config = dict(
    n_experts=40,
    d_expert=96,
    router_score='softmax',
    balance_bias=False,
    lr_router=0.000603,
    doc_mask=True,
)
Below are experts of layer 5 (counted from 0) of a mixture-of-experts language model. Rows are named gate (a neuron's input weights, with its number), up (a neuron's input weights, with its number) and show model dimensions 0-191. Each number is 500 + 25 x the weight over its row's rms, rounded and kept within 0 to 999. Numbers have three digits each.
Before each expert's rows: a language model's description of what the expert responds to. This comes from a sample of Wikipedia text that the model never trained on.

# expert 26
It responds to: Forms of be and have and modals right after a subject, such as was, is, were, had, would, plus table pipes.
gate0:461487538477469436506538474500496497475479487500472543514507538504474483517465498531476506490462508527503524511479474494468504491454535516511514535475522494488492480480521528490491480514421506507532499491580507472506463469520515489493489518456497520458514528485517494536516473514479462486510499486496479510514461461481460505561477479502538491460497481501501480486502486523530482446523528516540460439479528473525500516487527535458459484474529497504467513479472502488510513520532484495518453510508495501485500526527525481522538512481527536531507489486511506504467519492479498496
up0:507523504495532462479504556497502525515490519472511474508449451471522528495503473481520466582528507498519494509493465507468483482515502517481514503465497457513504474522531497476508518495481487534528525544482504520488492499494480478497509495504504483526507489527497520475468479499463448467487480477516474512493529473473471504497501501533514523552494501529479540529473484521498471536513474473438489533456486488481513516515484498550508534473487544488547478505492484555483495489501543495500505505503505494509562531475545540457481450530508474458504481511489496474525539508479478466
gate1:526556503523538448477481516514486515546502478486508489491484500475536505432462505462502479480530547491501524500503509481505494478518493510511494509497501494476515448469477516526460473477490484547474500504506455504478506570449460498506469478493528468485510501545522512476513531497501493524505500492535528542488506532479540529507524507515474496475505547504511516514499500484491532502521503519454517505511517492485569517518516485520483540472503504484503516466473506485581531466511533463491527500516521481522509503512456483512490491500469465480512492492466529563476516496542487506
up1:509462494505481556509479475508450472473530530516465482565491528514506481501491508466509462467527482471498470503465516413526537478497507513497507527531460453468490503468514496501480496508457499487535516521484467491522448503504443479494533482475526486506478485512544488532495502478544494520558511488463447449473514508492522491454501515508526481540502443504518493483486535515517494501512482504515501470533474500482500530526515489502485496478522498482516482458472506500528493503515528493510518559502494506538514543498486521496490451491525504485518502535495514512515493536498524484

# expert 3
It responds to: Given names and surname pieces of people, such as John, William, George, or word-inside pieces like McC-ona, Gill-is.
gate0:520500496543499498512506477476509465463514504501521564491561477503537525513447479531512486467526471485481511545491488490543503476494487490468467515506509536532472464489511543447499527487509469512455494476511486468525518500503490505526507453544505524498497503476480525519463512482517475496480517493514504465506511499523490523534490524504474504466474512509493511526505542508524497477529523487544526452503476554471498481544487516540502516544506466481488490509535481521498543476498522526489521463497520473478484560504497436447488507489450487497507474527520495538488487461472482512
up0:490510453461466501484504524469502485499536451541527500494516513495497499481486520508509513537544518516478505497482510491523451501516550489507551496480529490508511510547482485502558512534514505494495481507511519465486484523488523481484533496483484522478496454519533552494499463507501501509518513468511505511497474509555467489456489531529561507503531491488505520477533531433538505530478514503508494470506512510487519480515486556479483524517469452530509500480526464505451512532500481516496525515479472529501462534474538473506457516502521525488433459461443499503503493502480495483
gate1:505481529526494506530479496482496452516534511522507487493462479508473522482516541477522536492464515484483503518500466544471538498491483454539488463513522531503496496486470526469497515516544557520514478501464503519525488489483506521506483560530493516504530502480533508473567501480537481502529494546550491567499521451512523487477449464494516498499474512531508536502475504519487478500494500482543517473482454489485501419526514512498492483459539566504490496455469514499509496486501511487504520471440520508502467495530486512472478506524525485492500508488465507496496524503497492486
up1:508495468501532526510521492494499509545520463511522504523519548474513465542507485474507464499552510516473538459470465477536540533506493521484488512527481499492547483516493440483532499466504486501490525471504504480495460530550496513472480513497528488528475505513526501506500540466488465484504545504504496541502504520485511539539514521490500503496570528494460500513482460507487520548518513476509515500492522514489466548479468477460485514513449550508460499530516484523495464509505489499479535456527483461523511510477478475478495456476473492541505467523487512515464503516550491522

# expert 35
It responds to: Short letter pieces inside longer words after prefixes like de, con, re, such as self-de-t-ermination, con-t-ent, unpa-id.
gate0:507508462551498488521507486492518482504530491520487522489473503535478509525501541505506498511449476471467484534502506486502480492502494468515522488499491502495531450505502486496524517500518499489511533504511491510455537475541555457535546486500471512493508528493469491511523480479487473487580485467506482475501500502505473523493508510462456495505463501441446475481497538511513469514553495492529478512522473516439512498507461447525511484512485491469541505534445502564512553496528501462460522518492495483513500509505499463467472536515539469517508508490511467502479497458512507487
up0:500503507501514493476488503494468501516479482508494491526493474566548479480498456573478505495514475545504463480535489482495519496487486540496506500514489475491477480495535534500519490485518477545523510534480484511488501482472523441507498520458509491487549452549491518461461499523555444478518470487500515502504478531487537483524490510473490522518482470495486472493485477485492520472470518498557466519507513498482483511507500501535489474514525510471487470494531531488499517484477539508527508517524534549473510502479484475494537529495523516555486507510515518430452511519535445528
gate1:490546526497500525466525470517479533503491502541458472511474524459509525539509494548479457511493520490490506484450491511532524522501497502465510478515505512452517510522509465531508532499497501505503471509524518536467522510471484505497509542460499471513468512496540499526460478517508484528466515448475506471426487535483506471498520511472485475528530518473516487475467555492542442515492469483496457505478478515514518488523502451438538497488495445471518473532493475501459497480512509498533495499487499515518528496518475525517527527511478494476464530532523481505473524493532517484
up1:471506526508527493524484536521590510506482538488499516477476450516513488555488543473484520515502510470531445490511530481527501529497528483500470498478499478492499469470483510482512459508513526504492506528520533493505503471465481477501506481476502552498532514462485539532531549495514511477519496499546490480476494497501494470516508510451485494524462464506506504496510478469539539491492479490519492529449523498525493517484500501510508494500515498548502524563489554494494514482540515458504498447509528516433508526522528489464513488496469517454460490472452462513504507488516507493

# expert 29
It responds to: Numbers and capital letters beginning cells in sports and roster tables, such as 0, 5, D, W, and scores like 3–2.
gate0:466497482505503543497518530511471515499479494493514533485459520512521476512496537511476520500479470496484535541500518517546483534508492535456483528469458544501504505520523495481452505530482519584536522509514509537471486492473481463509558510494484509506572525536518469515486493476501511506500470485517537477540489536453467520528493488511525488506474501548513512481451527468520486555492459526517558488522530511487478489477462542485443487483480502500470493489488495468503508468476502491474494533512456517502494488484518490520521503494503502484494494472479537514507486461482484482
up0:493466459561523520535544513553539495490517523514516515489507501496514505489516517516499509518494472510478489509444480514511515477542502494500526480478484509502501446499491515445467475461510498503497542537530529513502509471481477520500489497463512472506499470518504483505524497488525491462477534503490514471456494496480483476522511538550492511531465456508519499527529521512514558543570543460467474543538501489520507492478495495533466498473517510478491531479498509494491504526479480451518498520495506544514481504493501494554501543524492477489455508538490441497484513510458477541
gate1:530494496484543487565503558503499470501494490468491515534514493501488509527463505560495519494458490522545488490534472496503502516491453495529470500490466538523481470449538497490506508497509453504477521525477509491496471496519513525503477482474489456491482545526475501445472481489504473529437537502540526515502497484505490474483487517497492488483497513510502491425526519472511523482500504510475501495504507545505482473500533504501553464451469528520508503484460532485494527491497514527449514483489451487489518526497482546465477523477507553480531513531476532476515491511512500543
up1:437538499491479496487522525543499516525473498494497538500516509515471469463535520474530550515472508511495501558487525492487458487484465499482476497515508538483518541526522523508504497533485541487506487491516526519516468555529496488492498518488520495481495483492470502536504539515509471534531505559461476483492534474480490522490461476509456532484503493527507519446503478498489489564518567470508533464497499522486495515494507462534485494526494439538485499480497476498491489564501475519523451542496495499492497491536496536489509480520506487490532530500497474527507476489481468542

# expert 33
It responds to: Nouns and name pieces following the, a or his, such as father, son, year, United, University, and acronym letters like AQI.
gate0:499442513531511509467475477530482557454501502509531440510493514529508498537532532483485512509508545506493507544532493481511508515521515500486491478509471471549529555444503454503543487503486488480521527546488496497462537496456508525492494475495492502507474488510519526518465458480482506476476484484505491471518493481540505489547496481487477486521460483505516570532506517497521499482531475432539493502504495449488512488488500535499447500487466472497546513491502500495490464494464511540515482535485503518477480484474507502497495506491537510480507526492546550489483514470494532529
up0:495488534506480542535461503499473446500494536511489522499523447520493489540494531528508534476495509492507458452478504515497484516508460502524501474512480495518520523474516478494496460467541523506501482489518494472488527534504522487526492458485532470515552475531473523543486531529502491504523434498501499468507504521497473514497516523469492502520495530510453472539437486548514434526531503487527465489510545525515527504488492496514513494506511430508517468502497505530488470481471519487490552453523483473512511505512554493528497513509462557518506469480488490484504486475495483498
gate1:492523449478504488540474474478500517508493518500516472455452520498486485533478511480499524540526515543470455527524507498498484491513508484480514483510524522537492521472432541512492521520480531537512493513497498494440512541490505506491494482541515520539536491474508472480485524525498451477505544485486504525504508526475446505458504511503454495544474488503536506515460505554517515473490477494478490511496502502533515488464513487490491495543529485477516496492506479471522480440489500474471486492501501501461458494532496488489508489470522481486536486457465422496469523496461451484
up1:503527485484510490508494539483516518503503499502466545500537535508527482495481514506522540490562477528503545483459447481468508494518513456534489499467482512480459496449482468553499482493451530483532486512492481537487521501492485472532484554506478543463512470534497537518538478494480500522486509442439480511478509547473505495482450483545466526501486541493454475503510496500503491497482508507481530434481455526529504525485484519487479477503538510492472479472511510512496479478512519539452486480491527479520505509525505496478499500533523524519471486490529469497508503494524487487

# expert 18
It responds to: Newlines ending list items and sections before the next dash or heading, plus prefix-like word starts such as al, non, co, Saint.
gate0:486522561522494532509529485491450496460476495536504511497510497547515489518526530517486460502488583524523553447457474565508464515496512522515489484488442550490510462502508510515480468480497461507494483468467535534522545519521463494480530516502516485448461524530538525499499524496521491497501510488502509476500514479480489493548497492501499498495524498468504495496516502535497528543510508490520518449480477515460485500515516491474523528489479497547515462492468513530445517498519547456530502520504473526475477543496505498500517476491503529486498501503508499516491513497454502480
up0:473520507499505529484523536526499531486504522539499497485473500518486488453496512472478513441485524502479498510479508488492528524517540478509552487503495480509566484510524544501451518469465529493474505474490485470505550503505493495471450492529491542478519508509496526459515533534454541480493521461530508505495485495492482492467523472463465504468462485526530502507569488566503469516511514518494486489508491489505456490496521478457544479503475489511499516488553524506467505447468469516448491497510479522517534550504480473494517514466498477512515475505544510498529469482501491521
gate1:520505527501530481509499523568476439509514487503540486511525462492522506470490495502465512512520511507513564462515484479513542567525511482477468467533510493486505526500518503482494474491518491477430453470509483522496530510494515470508455529522457514531526466528473529480501479511471504502497472543434479496476527494508501472516524525487532505475492450529499480519541504498509508475480509512481485504467438523496516522499545506531520476462489487528507498488503470503546500517471479519491539499516506492519532498498498522467488485465535484502432496488485481469522508540504512506
up1:490491489495480511535518519551494509510408483570511446504491530495474522500503536532493510469452448470478458489523478511486530496470519523467494508529502527483478498547525498545486502523501512491495477501446455481485528494498497535480498498520520498464502471505474498456509471463517479505509505522502519521499507481506463485511480486455504501487506495489513492487454511485485505498481496472494497527544446518508508522507501506476502512538525516486513500492519494495558545494562531484513492484493491546484541527530530527482499511470456481524518464529497446507469515462503523473

# expert 2
It responds to: Articles and possessive determiners opening a noun phrase, mostly after prepositions, such as the, a, his, their, two.
gate0:495496477465494439498516508497532488495446492522459524482499494478519483521490491532512502501459482515464534538505464481528495524513481484458490492527540494525488468546541545514516489526567512517465500493524497517539506509509509488493499454518468495519492517521515486550548550535523516491512518500503503520516469532495500496484515455530512484528484557507478530495492498507532493505537504480513500526509478456493528482496527493488455440443517505505526487500531513467472534529522485528508519521539543517515478465482504444500522482456485522476545491513504458482514485482512489501
up0:494462493490497548451492482524493495500454501463501491488474470521538468488499489514529480426530533488492481478496505502492487486497474496452460542526532536502496520491498490522518469494482523513489443489532508534514501499515486491472536547502508513528482531486489502521515536476468563523495492507486510543476533500483516498476536508517522514489482499519494491482490496529521522495540478507478461529470518506546533489475458503478473530470481464509540524498473493482492505516511429463536542476449505531475494521524543478479506475494522491517522471485469493472461525496465505540
gate1:495489467490511471489558493497521510474525498521483494507535482513501538509478515499513482508451484511505512505505543500457473498476505486471507495471560480454517482519476487458519483494490497533484517485519484474507482527494491504482504487546477425478503512491475470499495508519479486519512556493571502477515501588531489467541520476506513510517523547495507530480490529507480579490482501476519495497512507485494560465454499480518506514505489529546493518523509475484507529508520495494473480509516508544519499492496514511515472530517449497503509447540533470529508529498463530484
up1:489511456487526477500465513492492532494454534487495496477509502437497494493466509524471463515499521535501459526529504522490508436484464518497542510505488493528449529483510517493479520516504494516489510506453501462485507503527470519488462471503514533487475499486528529540501505507528480512522474515494489500540542535500508507546536474500489493507462473509518520467502530488497484540479480486473505519490490509519494492495498450525547455479484483481516503441529480483528478544494473477470474523493455519498515516494468468554498503494484504510561481513492498466435554541509521540

# expert 11
It responds to: The word of after nouns like lack, amounts, and adjectives before nouns such as new, other, various, original, modern.
gate0:453490522471474510445551483488505524495491487478519529480496529522512514489539528511486480518540511464517504489543518510464508508484533469463491445522530493507503506514507511497521510502474537481522487446509558492491518492557454521495483506501506484465511478487496517541483491490512545484490469538503494529510515486474490492481480472480497489469529477523490493494505485515466509511472469502516496483519541480502497465506502552472513507493471505493494500462471513462497493515410495473513531536528528489515522512504491512555434545500493493481446533488468544536464491485499515478
up0:516496523520483545494455488500453532469487487543482513550484521493493502516506525478499527505499515505539504497533513445472519488535498466570523478471482516518469478510482453516499535505526470499491459507496519522495497483518521521567456502488500495529508467475465480515535470494523503473485554538535482516504550495518499503549512485487471529472479507488487489522538468489542514480511478518508482491548505509487514471514516453501523487491510541485522484493507457516495498480499483468473480493505530519490482472473544458498439512508538538540502462509513485495535511542497467513
gate1:524520529478491503508486461534447492496501582473464571482534513499508490509503479502481543481499515491484519440439505548481516494513507484505485488465542479513503483519480508472504494526450494517538500502474466506476498541547466483499516463475506475488511499482522501500481507489500489515533508521472483501475542491519488510511475461496530487521485490515479488536505475504497561507496511482480542500437481479467478477498490512546551561509456503455523494474485508501505488553497522493476505531517514501463532466468518494515501488558505506518489496498507490511517481470489479476
up1:498473519510499490511504470450491477527503503483485525470459549535484441475478501479534484458490496531502545522452502489540538474481491495502492485464504493495523499478526531487492518482453480535504469515514506505487505504510520517510475519464506543531470479528497529480494507515480534463504502488472507483471494501495550514498492483507532524467556441523467479466506522513447490478515473491507498497468484514488497451539539509513529542511485514528473507526519488519492530510491563495469512533527499503500516513510496481467511570455520505536496485505478490509542426515494479512

# expert 27
It responds to: Ordinal and sequence words such as first, second, third, last, next, final, often after a subject name, plus ordinal suffixes th, st, nd.
gate0:435492497529490544519539512513457528489507472478477501550499541508519504510483473508504482534513486482493535531482516533549481493501512488517521501490520496528523483509493446513497529496461494523517534492501465496475506490499516499495502474531460489469497538482526486486491486466518489510502509504550478497517479476493491507504498574467502487483477484493519495504554529494513480487554494479507484512550474483466481471549462513493448512523496500508569486526496540449453527463543507468518511516525458491563505486524498446487511487520508501465508549480492510512516512497512478511
up0:506568498492521509520483513506487518473500492513476498538504491521472476455539509510490484477504485516511558518514555459500509446554501515524508471450459531490551499481510513510482512500524523501515480526497463501530474465464489510496496509503526484461551550557497487514500498489451533503485526512506540520531470486481474464512487490504441508498505508507509498517475470519495496520476454466520535533492510520502514494465499518513577524497491471491508490482486517534518481469503500481517448530478488532495502529519557481523488461494534532485498495472514498507520502463541475497
gate1:508554448510479503510474515502491522458496504519452505526479496521513493517504477471516502535531479504489493491509543500508480523509494475503517506497484454451497487523466533521497488473526491497486485465503532491506517496480541517503499518495453549513495490499526523501532531486487546504483526509543470529492489481485493479509532506461477488520440509430437489506514499489534484496502542488539536540506501512505460470458489518525497516511502523460505516502448499478535487513518510492515489522565516492515480479464549466513529535502472488491480494542471504523555452492518477453
up1:471474497486507517512527488503538473487508466445533496495509478492509501481531451480500473473511509536479470530518516501499546470554493514487468505500532487524535540562495529505493527477532519522505459515512525544491497490474514502507498491501543486510458533540545502510480529526481509535536517460498501498489465536489478491520461470458504502536502473518527478530463481532492470487449503498520481524519541516486493482480503464522475517492468559544481508472503474465507501530477464531499457506490447523514509446503491473503473513501491539465528485494481527511474488485462499500

# expert 38
It responds to: Sentence-final periods, and in, during, until introducing dates or places after verbs like published, released or born.
gate0:516559496485507482500488528476476486532505474480487486498527501526498511516485471542465493484549429513497496469514501449521489521508541479475476508488533485497492516490540522517477503516528476496502505467520495490498488509457522517506498506466493496441454469515558516537476494485485519496539533541518501489504504486495485502516566509523475537444511498515466505537497525480487533505491512438520524511527521513482515488485523523459446534492483475526486528451539536506490479532499500492477535464493451513508494512548501483486501503515496531515524511514546466537497534524525489470
up0:532489466506538514480487510483467519526525514489491504519467504567494525480487506505511546502476489524498496454502457507527486474529502501514510483481463526498499499482489468479511438481455539520463531477517488497487474548441510528540472495522484518474503481526473514466565473503480515512520488525535514492533478514461530505445458495491515484479522489479494519515495521519525516513440484489476550489475497527482489475544495496511493571490524493466508520487512516509519526509502503507539553489508552490502515485528487470516521499518527516529543457527513510476477484516499537509
gate1:488489516496505504513496502482482450533496507510547494519483478531447503462547477461520507480513476511455498530501479493463499495515504518554506497502519483522492504467540475513497492447484460493460519467557539469504586513505483517508511547490483518465519542499482518478502496522502490519498493492472476503472502504459507525510465517552451522488515528499528487512461456482522517517510513494477460503535483498492507524519523488505561520462486519490474466547485500498541471518538514494504507434519526487472549502510454519516500490528475465498474498501503486479480518491487518510
up1:463444487500492515472481524513512515492511507513478486503474489534527450494465463524493524483473550487479502484535487491546509493517493506482493495526522511485484510517490504489528477518533533473507515549499473535485485522516478459517548454514484473554451452509507515497508462470510554474495515496516497510503533525535502513464482485530532479514515510499450515516505543524476499521512496475521499459494493527478522476472503551527458454514478431496477534493506525496476527453486460535519510521481501485485511506522467451465502523540513535509512537507468518524468495517478487494

# expert 34
It responds to: Newlines after = Title = headings in taxonomy stubs, equals signs, Thai byte pieces, and symbols inside formulas and pronunciations.
gate0:518502500453484482471510510510547468496560483508434489439487519521497493503525503476476504503453497497508500548497522501504513528484487530526531480494510490469500482526507495526475480506533508531514500505479463500533527506505510489435494509494472458490514527483495567478469493538497502520485468523525491464473477510451510521512501493453475517516536480470494494492510468511492472504495512501531502505480541472527511485511496517506452522484507499531508485410514507488514549515475484533472477471558453526499538478448496507519481483470499529521504525517494550483491511508490479532
up0:500541534525508448534511478500530497499519522519538498497468512506515555486564501459425437515507482474535514479456496500462487514484489565529526520481516537537475526507508471517460485461524512489548516498497485465500503485483506505459479535518557493476494514522503476485482491514503488514494501468517466489518527471509506510469514505500481505522496552478477432506492493521509484505464471490451466492555527490468523460545508549503505524514509528496522516519472511506498481528502523499510504491530538480479470535524455507494485499498477489497518478509515507504502508484482514488
gate1:497531524483491483495490485488473541513488467505474489495511550494486446488529523485498519518490484462511520541490522459498455516514501506501523510533526550493453521481538505532549486549529503548505487481533503539494468487475499498542535481492540524467478521539511493498485568547527471517483523496505451517479508510472450463470481476511476492518519479534475514483518490492475473521523510499525515514481550494463483498501494514511466503535492444476522463513490481494509469496536497451502509494519475495573527459504487486506511526495478501531532478520499476495461526495484505494
up1:492520498477511562567498473492543490539512476525475474503514507494509510480519492477523480512484485507516484520482500524518449455471448530435531500546514453511497470468559506502505481504542524530510476492488499480474491492500479496496534499492473519578512513536456502467471502496521503465486508478509529490516511486489503494499501507507440492491450486509472487510497551555498519490556519497449477488509522469506536520479523516490513466488523491504475516493465484500512514506475501495510487566491494479529511521512504471500498561507517517496487525495538496476546536512488502490

# expert 30
It responds to: Middle syllables of non-English personal and place names, often Slavic, Italian or Asian, in sports tables and lists, such as -to-, -eva, Ko-.
gate0:499531486511525476470483478515494489487483495508495516529455495463478476483493478423483562523546469526484489503493506482520506490474464482482490521474548483498509461442461493528514489465515481547493476532516496480470539469500524537502509489486546520499548521505515475514463501465509514531486529474457491512479531455486528519513501511477492494503495463492494475468521491549487537443514516478520474499469493506499462476558520500479470528461509542497506525481457545480480497457468484523518471515509508499493505493517466498509515518521487518506459497510523522544518506497544473496
up0:510562516511541505460483500473536485527461534527495453508488521490496517497499470518471502520500477498498495519555480500516470457505493514479492521511483516472474498517501505555508479507484514476517527517493481515525482498462522501529481509487541501490479495439522494494458509490494479503497544495477489465454519511540482448545512493475528516465524508507539550532517456490431492475527513523546519530507520548465507509521540507506524513498523521501492499519472484543512480474487544512498473478447463509476516499512485503512496470509511473474508517533526563481476469486453490495
gate1:471501523492503499485562511506508507526506515508476449499509508539531494499494437488482514566534501471492507515490479492504504489502486506476530527482477511494531497514537526542491527491481446530527506466481503458493487464505565521553507498473510516504495492496484483478506464516522468445482526453546524524497562501461523481497513493475526506461536495481470492490526505505530488514521459475485466514514460528441471517493503508497500495480498480506493546494510508443526457546515470478487495546522504459499522489492472485466518498478526504523504487504481452512489509522500456519
up1:557491468476483460475510495505526501472484486519466472496525543504479512478480476481476495454498540528499463475498512518486532459471501476504514496464499550506518506452535528493525480519517507465467534511506553541548502527483536512533504507509494517518485498476443527488484513489509522467458521466496507519468501498504476493514470501468517501510499479480493486497468527509505508505457505553500442489542486498509490534518563507478520521462465527531466518491490540511496532525527511474512484499515530524488505508536477460524554467508475523530530539475471448517489498479490491507

# expert 16
It responds to: Pipe characters separating wiki table cells, plus semicolons, colons and bullets acting as list or field separators.
gate0:518524510490482500517451547500512492476507541496499495541514509550469508481499501556507473517495478529554508501545476520485465493514494488477488494494524459520511466497498525470463522529486512473478466500501458483507487511497511462513481501427493492498465541495505496534495511530515476483490484541530480473460526561480509538530468526507516503512512517510516495503499506487502534475536494490450505474523477514481529457489500519521490442516500457514487543489514445505467529476525476466519480459508485501524492511492537536494532478478528487529495506475522518510524531487506430455
up0:521499516505522462466529507503505507477454502502496510498507459513547490489518483505514491482499490536540540529481505491563452522490492493512442495483467476476546465540490491470524451516536498507542517491508489469537530481505452491487487530475503501491510488505520464488485519482569519500499526508573493524523492536467501496519509508532456472505470560509453495497478489521490500522456499502515491500474473524517530484493508519488492461481481487521501489520461511486471496504501475486511492476425512491478448497508471491510457482509472500446524532488474502486490503475463474470
gate1:459481481468524503513484511519512493526545545531485460536476548460489474461488497535544510513494512535526512535513488493497522500463541556467525482491511504500548471492508505514451504529488528508517475485499460481493465503488463471516491500515455483437519522480484515514493504467495478484484482487477507462530523464514472530498545501501521473487518509467500501526451465588528487524518482505477512501520506519503505480542483519467481483506474494506521508497506490497531504497487477528493481538495510447453471513478493536484522468468512504475523466534501502511502507477509462553
up1:502484470457467520482549495524499479556491544497487483529502473511490503483482518501500547495521524524499534462494450476468491504505503503520606503500482547501538494511505495441521529486513519510531539509494505496447510483456502502491493463527517500472519535523527483493478496490502531524504490425482481469449477537506497437547534519522512510494466468481494561508522471532503495479532497470505499491520486494514487504462456514509486503494491498477533484493517507520508509509517471487451499470513513493493523467519513520470506501514529469527507485480508505462525513524515489481

# expert 13
It responds to: Subject pronouns opening a clause after a comma, period or line break, such as he, she, they, who, It, plus following verbs.
gate0:519492516575492494470495491489526494493528522492498532510516488502454486576507501547455507514524525469474469522497509479494475529494490531491479502494525540484487471448501507515473489510497508504530472486525503525484494495517493535484490453530483576483476461518498539518507478487476509506498479481507488498499529511500450509541505497515512488488467510530507488500474489501528494494476482485511500506493525469492505474537507469474479540519501482526509553479505473434494526530512460504469511504529496474603504503477493511507510517503498449529553481499554498481483511472517542509
up0:475514553506516520461528501475498460496458489493471507472489512531499533502529467462472464521506478503545519535473485473514545517481515521486499483481515536484495492527487487475530469528498511505471497473523486498498485509531520461537489548509478469535548528486506489520507500480531514511490549464466511484486497531478486496517486471493526534520490494521513534545509479480491502486514508478505485551515448532499514569481510476473532499520554507475532523503506458472500514490518501497503468503485494499474514469499458462523555468536524478432478538490534526496520500477545517507
gate1:538480516500493523541486493476469499499489493481474522546482490487494496484493502540501466524458547521546510531496510512499467554486537494474501502525512487532485497481505520525523467540529476504448540498526489493521504462553418501452459538526495524477496446511524472531483505473538467506510528514453507544502514488459471507506498494508489503503451528474495531525501492479516501495512494493485522515446479499472518500483525531482497564503497512491522485489511497496519486534537477475533504523491483443487495475472500455535519450511508517510471499492474523487525494458496498491
up1:475517491512503503474513478541519508484513504527497500531474498499536515490473507468533510436515507465449479511523475487513513550494492503517484492485501459496505485530494488481539505463460492518475526563508527468486443530524497485530493465475517511546491494493468451546478481500487514487521453500510516494506493538527491488521529507520527492499544498431512555482527480474507501548507511472488524480524495501472480502447497459550542516476492469524510513495493496501441478518471482510493508514534553507535544519524498506440465525522488493486500494510501507524549487505492504497